Experts of a small language model.
Size: width 512, vocabulary 15690, 253M parameters.
Experts: 256 experts in each of 9 layers, 96 GELU neurons an expert, 8 picks a token, a softmax router.
Training: a variant of Adam for the experts, 1439M tokens.
Below are experts of layer 5 (counted from 0) of a mixture-of-experts language model. Rows are named router (the router's row for the expert), up (a neuron's input weights, with its number) and show model dimensions 128-191. Each number is 128 + 32 x the weight over its row's rms, rounded and kept within 0 to 255. Numbers have three digits each.
Before each expert's rows: a language model's description of what the expert responds to. This comes from a sample of Wikipedia text that the model never trained on.

# expert 30
Counting words, digits and table cells in numeric contexts, such as four, older, code indentation, score sequences and visa tables.
router:118185155099146166147100154158167093109154132204085199131155097097083148132156093113117121133085140120125141153148109090130066148122126195079172156120067191210146154197130120177105086143146136
up0:134151090154139148136139156148021148119100115145125168117129167139066163133136166072147155138100169208107122101111128134113167197068074124114064104100135147151121144146110151134069140168087148
up1:127159164117126152124127148137150107102146166103130103136113072069108043141154106112082086101102076215148117164153097049129111162112205113188130120088172128122110144187086110159141101136146131
up2:118121202127120166140127079145136147149070115148142054150106130119111137129132185202139109124123193097159182108174135140140086114132101099129203161155080156195066147144115131119055099129124116
up3:129156123164119127165080153188126096159169128095113100121093148135148122128094091129190122145119104136156168213172114106141136152097154138179098095154081062081123071098138110128144200153125155
up4:182115090126135057136151194056158194132104119128123139132122111059137092134094097110190150103124053088131116108114177149218164204109046146122145138175089158157085137088100133151136151157155104
up5:127127115088125169138100183124058109149090116164153129115108079176081126173139118133111094140127138184120070085155100110169131141111176097167104136122094112144117120145112143111146149158102155

# expert 17
Single digits and small numbers in tables, scores and career lists, e.g. goals in brackets (4), match scores 1-2, coordinates.
router:147143190097166154171149115131111122166061124134161122149117121103128121108139161116127137179098130075092080202147172069128116109121126154106178107130137184152100090146141133133085120125167143
up0:086076095128093133169174129117148167130104153110108127143041152108158062139094148132139187137102147122185118111092103176128108119129125119069146126145153104152135072086129176102095164178130124
up1:149139143099105062138123097130097176104082172124135075166077100128098141157126074100124155132107114141108122124131109116121114098137195164123117178130179137132093162148079197140066120156114091
up2:126125177167104146092133119136161100173136100115119083131088111142117148118078090171167082104145145164104205140149144133198182100169102083133097122157154135072096078174157138112132119146111122
up3:133138109141089124133118142137140101138083113125146150138097177147146170142142089111126177160109129076104141148127129074139127137159143065110106104110135117107156079089125168121088135108168099
up4:113065103078163084174060111132158136149139134110131170109072109106111142090119120083160134099120073114134180129115097112122134172131171148171077095133090128108106138112182113211193139122080148
up5:151131080127096116141127154117137187123125152112084088097108074116138166134125155090129097171126084133111127117121116139085144092107135081121122186160165051130116105030125133131148110168100187

# expert 29
Word pieces inside names of media, bands and places, often y after S-like starts, e.g. Crunchy, Tokyu, Panty, Crimson.
router:110117139107129114106132091115132151102142137119125107190084123150149205165107150172120161138081106173130121127117118136062063102120215150107125127167158134117195067098110124174164128145155086
up0:142115182084078101117115093117160133147083168166152143164173128104116145160163083078143081099123152114117136141121204098138121159115157107084176130126156119131076094131104116167095149127095095
up1:077139084177149148168182109121115148129092172079169095080129139106146148149083081118191123149056159182089139134119165108081081125117171138171170128156136147081203119137203137193161148120113133
up2:195126127143133142113169153119149165132150172084111099165069108165125109162099170076173211188099085132105134134154099110127107133180135121084083168105119103169182098091152150096142071128107173
up3:116105138135164131067181170085124123073067148092144082158118068103104069131135080153139149137047138136138079171090145128162157127159102104098173156082103107164115105117107053102138142120130064
up4:093087140123101136078094094090138133071077174135106130148133154136122108127101113167114173195099087140164149142079130135143161141137142137095148125100154073082158057067110091176071163080046131
up5:150092131080127105172139157129103071103107139149126131148142119118116119139122144119146119166138061080122100154052104095139139158087093089175156108164145117102152102146201143107091093092057182

# expert 14
Trailing zero digits in large numbers (550,000; 45,000), number words million and billion, and degree adverbs or -ly endings like very, carefully, widely.
router:119084072132143106176110157065187140139159094127167141159129115174077115101064158224111123174130224190083092150159124108156131140105085105100175105134117171139116145126148168129126117136130152
up0:098097135085195161145122102206127134100120116140144064097091114148122118123182160102129158102104153103215148078083074115166118100129096121093114086122141106146158122094087112078166181081200088
up1:163167194145159151125095117145108108099102126073171134080124120150149063109087110131148248087121112152143162066129141124133116064145092132120150074109104121058145167170170069125156155070128127
up2:154078148107065084118138081149155182115152110080153113119176194135095147055133152178088117119131068108155130155133156040179156098129163103158110211111127096127161121172097141131156172182132075
up3:134154113170107133081127124172152098156035142134108117149187207141111163151132147102101172118105129115169126116157149137112112088153113081112138147135173130064123146085055126105139101111113103
up4:195135153216148186107182158069118140072127105123160147187134089115091128114170170117143075190139094064152083104152134107153136145158070096104112130095168124101150080107097121099112097133058151
up5:130053161138126119143153117101096050180143173089084116128160149123132133212099095135153128112112104087128095130158175133132167201148129163168140153104139208103178104154190177070143131079074177

# expert 54
Final nouns of organization and place names, such as School, Museum, Enterprises, Association, Airport, often followed by a comma or parenthesis.
router:098086127107129143151152088143128139087111174147117170100163077137125177136146113096115117122119133149163116112171158119096175177112135107137135167157182129161225112173149153124152132174143113
up0:144100065125124057156144163133117158135129163119128104097158109143163001100177147152113132159067175130160114135137088102149113116144173073118125064073111140139125148137165177111183158097146139
up1:169137160161136045157106134083089136145094085097139070030093170126147135165138137144143135120187113127090140133143151139138085106124086110017146138081126147102137125165169158071139123113116119
up2:170127120119144096070153123095117134100163147105087164060171130163140109131101186089174095182127099113149183128139094115164113165132118140134076112192172055182098112130116225129133091148164155
up3:173147158110148143105135106162132130123178143087107073098131077069143151151086100075183052083085096144128130152095093149210182152155100106108121163112118076144126139140147119103216132144127079
up4:127117157167148151120076089116074129070145175138142080117138132136151147105108105122145129140052135096169143092190128130104130132113132095116146121121068123082116140094154109118049113121178148
up5:113174085118118140134112070109135151137136123160076105111187095104123124107171092128093165153083043072111153127106128167116120146138113067148115131120175097095133160184082106180186186127104101

# expert 22
Middle digit groups in vote counts, percentages and coordinates (31,123; 12.64), plus hedges and connectives like even, latter, although, according.
router:162204164115138168093146157183154164147145080124157153204124144135112087135148156142166106154132171152138087170131142156138144062121102081134100086126147080094122103096159139195127115149159161
up0:180114117104093120081127179082144119122189139125121126154141140096199133170114143140118088130176135152160145094114133107147115118126090116189135136113074080040129158070085125104151144052126119
up1:103155103113064185162120154133166153101124133148171085146115227157151092118116123143099077131118098150156133123137180176191058122108067096170122186130103091107096076114109157140081095101084122
up2:117157116138123119131087129104130126110067163101067143132136141044196092121143093109129072153138129122166133131126166119122148126134079106137163068177125101123056129112158100140103147111102165
up3:123100092120100131127127110116126117141232197138172146129122148180131156153089185169147101087139107191162137189162159101129121158156131143163143043164108109146100090162164155088127085158150153
up4:088130138172132138093097088156103057152114138093156134119095152134085112160047123092138097103171084184127196143136128101144167091175124045191183145124111117098112139168158087099186166067099119
up5:155106118159127102103103112114130159156126097147157146107147174151145090153113160160103149104169190080144118094180154171150111100159139123122138067156130096070124111077114154135124097064080113

# expert 2
Capitalized nouns naming organizations, series, or groupings, often after the or a, such as Series, Episode, Group, League, University, Award.
router:141098128092124132166085172114147152123110077162095167144146100144141136144116148115153159055107185152071157094140097126039129166133164150181165109120147157154172127128137168129157091089132120
up0:129141113139122130093138131127125099178151168106141162122117153081133143172096110057117099129124101083142117128151112139161142158130115127104152134052124089093148122086098112099117136084108121
up1:168168118150138168154108193134114129145065122102175102155145106103111148153150132113150087149140137130135073112115148198113151178110090138112079113155158154164157210093098100113136126157125150
up2:129159139153156144138165109106042079136163149110127092079110092193127125147127131124114114171173099096164191135116166150124126139124082064129139152107164111126101154169153127103133158135133139
up3:168101171097084160113137074189176126090123104102169155094122176163136119165143124147187165147146151114136117124156100078131098119126138103081085025108123095125090114130124133028121100120046165
up4:148128195082132130148175149141135081146120184145129203183139125147166105145142150158135191130092059110125129080191125046188075152135098154093094121151129105161128072073113135140075091112123118
up5:110094097144215105117115140103159125101110162100091107144119159064096068158135078118079127160118142131110154120151105145124149146092164133118124230135078150105064104094100180109174190103127075

# expert 31
Fragments inside technical terms, LaTeX commands and acronyms, such as \rm in math formulas, Cy-ber Security, Sig-ma, LA-MP1.
router:125156175126098065106120105143123178086177165153135070147128117133108142142101088114149142103091139177110223129138126197131142117156146128140139137097095217146219146083184155216108065148144122
up0:127157131190118092176135084149100155108127167123103195123132083160152121139139209113122123151132134139138130162153162098150195103119146156158151114095193178162152116098147195182097094078138154
up1:135103119156141113107065159086120136147163157141133061110102109159118126145128118173165078115095135131088174101162151080131162120151122143127124154116106104082145157149098137144158087127168151
up2:086150064102108117071102100114111081096211102143125113097102133058182152121126166139174173156128147059147122123135113117167094117178130118112092184060133130095145086107082180149142155177127166
up3:090129159204100161142086100114118156075102158119138137145120165124125126209137156099118150144119171127209124130111077121126123149113076153140213140116150099151193082028097132122105094085095118
up4:087156107124145085198148140126133124122106118117146088127127151087113185145160065159142126116129125141096127159092056102129137157100145081053128139110106096102150110092152134135122170202096103
up5:107134132162131190167109092075159163152136123179089154116157091180153153176104170118101110124181117104091144091155072053206138109111115108154185130129180131170061170166128139157105115133116169

# expert 20
Common nouns after a possessive or article in narrative text, especially kin and social units: son, wife, daughter, court, company, family, book.
router:136138096146118116135119118112153159126193091109065082178171098152123126091126130180088151115105178140109173098126053114100120140082108187141104114151136127124131137104104117157094151151121117
up0:146151079083107157103086123114118096086134120086125137151182171078122113170168127141196109129111053117124153136047052157101143119207153140081150052143115158087127123112175124096098151108117127
up1:118120100127111163104172131041180149102124075137116124093081154131167147122103160122129157150141097118080125149178109132135106145169162160152110036091089179160173130134106126139141137154058149
up2:153096105150137107141131105124176164147111105165122127127121104085136119154134028120132113136087166161097159146163081071078157170154074133062177150145123134126117161100104137126111117113086123
up3:103127096187106145158077146098112129114145119088119160084164228134134115097071132136120169115147116118134135120108087137131100122177177125158127096102082085119146143109092164149112074181108157
up4:149108142106172073148092131136124147148148161084135107141170145099143119139083150120113170139069155141129132111102054152117120080140134130107180111168079121097083069106138189177129094080086051
up5:140092178157165152153109121135150144107053126091138122143117126153148100076186134118186136142101113117133168127111161097174132128136135159118168158157122136162128156108139101121089093114154169

# expert 37
Word-final suffixes that form person nouns or adjectives, such as -ess, -ant, -ing, -less, -born, as in stewardess, consultant, stubborn.
router:122141088126119157093133157119244083134149145080075144167120099188077107134119145123133073087107183186089144135176150092093114135104115155052139096097142082152129125096099127110130109174089148
up0:106098128077088203059185116101116098095088145118138182076060098109157107222120121187066111115145102117138136064089098104136097101156155089113206132120098085123136153148116164187152133112118169
up1:139140104142150172100129144097156088112089149120113198117159117159172111127113093120173110156099137161138111153128139143136140120151132147085119109076114100102153181123166086159145173165078156
up2:193155130113206083126107170194134145144113138109152088105096103117091176163119122113155144164112150118167174135151152130082142166177080167126118057139136109213117105112084098042176108083195143
up3:162085133188183127117176161117115100157126187109097106098108159126147097136132119097113110088134122147139165130185139121115152147126102157168128150136150151126190098130068129142087101142088082
up4:186125125105086096175144104106120178108103189170074101124132146144144139137122119096070151111094074156171199158070160164119148157127112146095137069128165139119099127137025117105157185168070120
up5:169103074117096146073130125135167109104133096206111078132151155147150178156118104157096073102178082159089156097090141116117170099139082113090087097133122153121162130102100140076060103128138114

# expert 16
Adjective endings and abstract nouns in science, medicine and social-science prose, such as -ical, -ational, -ic, disease, economic, cells.
router:129087122069099128130087138074191123122115120149100084152132122160073172155104147089152105043127132124128162128154173119119124144124101178169112123104080185110117121069147112141112071118113151
up0:133144077153130117126136096168158163105075118172167146091144063168093115164094181177138137087184155172124134135093113184090143168144184108174114088147105144108110087167162122079137130098086144
up1:114134199084092155118130119083111093095102120185139137053144111111155195100134110153130033123152128119140083156155133163158121179156191103155125129143164132070089121114133115166094122144125075
up2:132104103130175084041169151121121121121140192119199109127127107136147149122108173207141072113086085152064118161089111150105151122182199084082152085169057136084126104127137129172099088127138140
up3:121126091139137049207121104169133127115127081121123168157137096079127122168109090113135160172171140122139106165126119165123113102137144102158134144158149152135117124136168128154121139142194183
up4:149089103104163126119116089172131199141153138047147100166121160127088106145111111140180134144117140047116182132172146075158158176176160069153106150137129152075139129067056161128064101173115171
up5:143109075083076113176158132095126125167130118151176112119130122175095119179104137113140155144202079136150091131110158129087141110088168069158165111143103103147137095095174087117103068112183146

# expert 0
Evaluative adjectives and opinion verbs in reception and review sections, such as praised, good, felt, criticizing, best.
router:126108177111144110123122170120131072189128162105143131130148204190158127152084136140127084128099147152166087139135136072172112107102126177140138150136127105102043200070133147160170126115137123
up0:139149145102161097159142132114117126149173154150148168116177149113156149112125123130136169103082076118145133068174157157130063132173149129142139137142133173146114163130115106162104126097134110
up1:081096202135096120079106111107132116102155158067117158135139089116110125164161179136089113126111185158145156071113111147134137112157129134180076129065093112074087183104105122129170114127149156
up2:132180131102132147063137113107172119161111163136126132096123144115191114115213147111073111141114129165121140103111103130155155133177179106153117105169096158085116106130114096143151083190129120
up3:097047171107121151142155172081105138120194177150134132099142110157115166178164111175105206111065127158114118105155094134110094208123126161181084138091115114115103148072146144089109101187120122
up4:156137113235185134143136101094113130154164138067147079091058109128126127089081181129063060137117105148088177109130098149183114185180100117158142072139060075132114156135126151154138163132156137
up5:126063143197094155159136090175130157138111139100147125146104049126133186140150148082126079106148078121104074181139151121170172110109142159124184114045107103152125121176232113111184148120171133

# expert 9
Middle and final syllable pieces of non-English personal and place names, often in tables, such as re, ra, ta, za, ado.
router:106075051152117109113152157137173104129134144142065110179099088134149183130142135135145125165154039129102152108142133131078062158118138072111137086086112115170174081118114164131187069162101109
up0:127110092103118118110156173197117115121124121150176123089164157144098150099135134177157124165137107129083097129151121145101082134068134144136164102072130093126110120089110151133143120146132110
up1:115084120169153154081102139127147112169136138152127095143120082148107161115096154087162136103084141124103077123118168133133094109104115150130118175132196122167107151132077152081139193125044143
up2:082123119119127165091119141123136115152143122077077137119169116141107107134125153140140102120132149139085119040156137161155106128133184094134096121121123132144101121134061153080159241134157129
up3:114169077110101071115108145149172116077169106107082083115070065142131159127085126211128176110123145128204097158148132099103120113120118087135152155079118101123102155099228165115128094109188115
up4:148136114112137080142082117127112116113181192128096153103156097110101128108180080091162179151131141126131091182094129095172095090128068118074051095104097174120156156112146116181150081108107108
up5:099127102106165127157126183109137114136160101147112096116126115142157135144104152143108139183168113127169070133158133144116074112162146094096119157104150125138138183080088139152147144101147137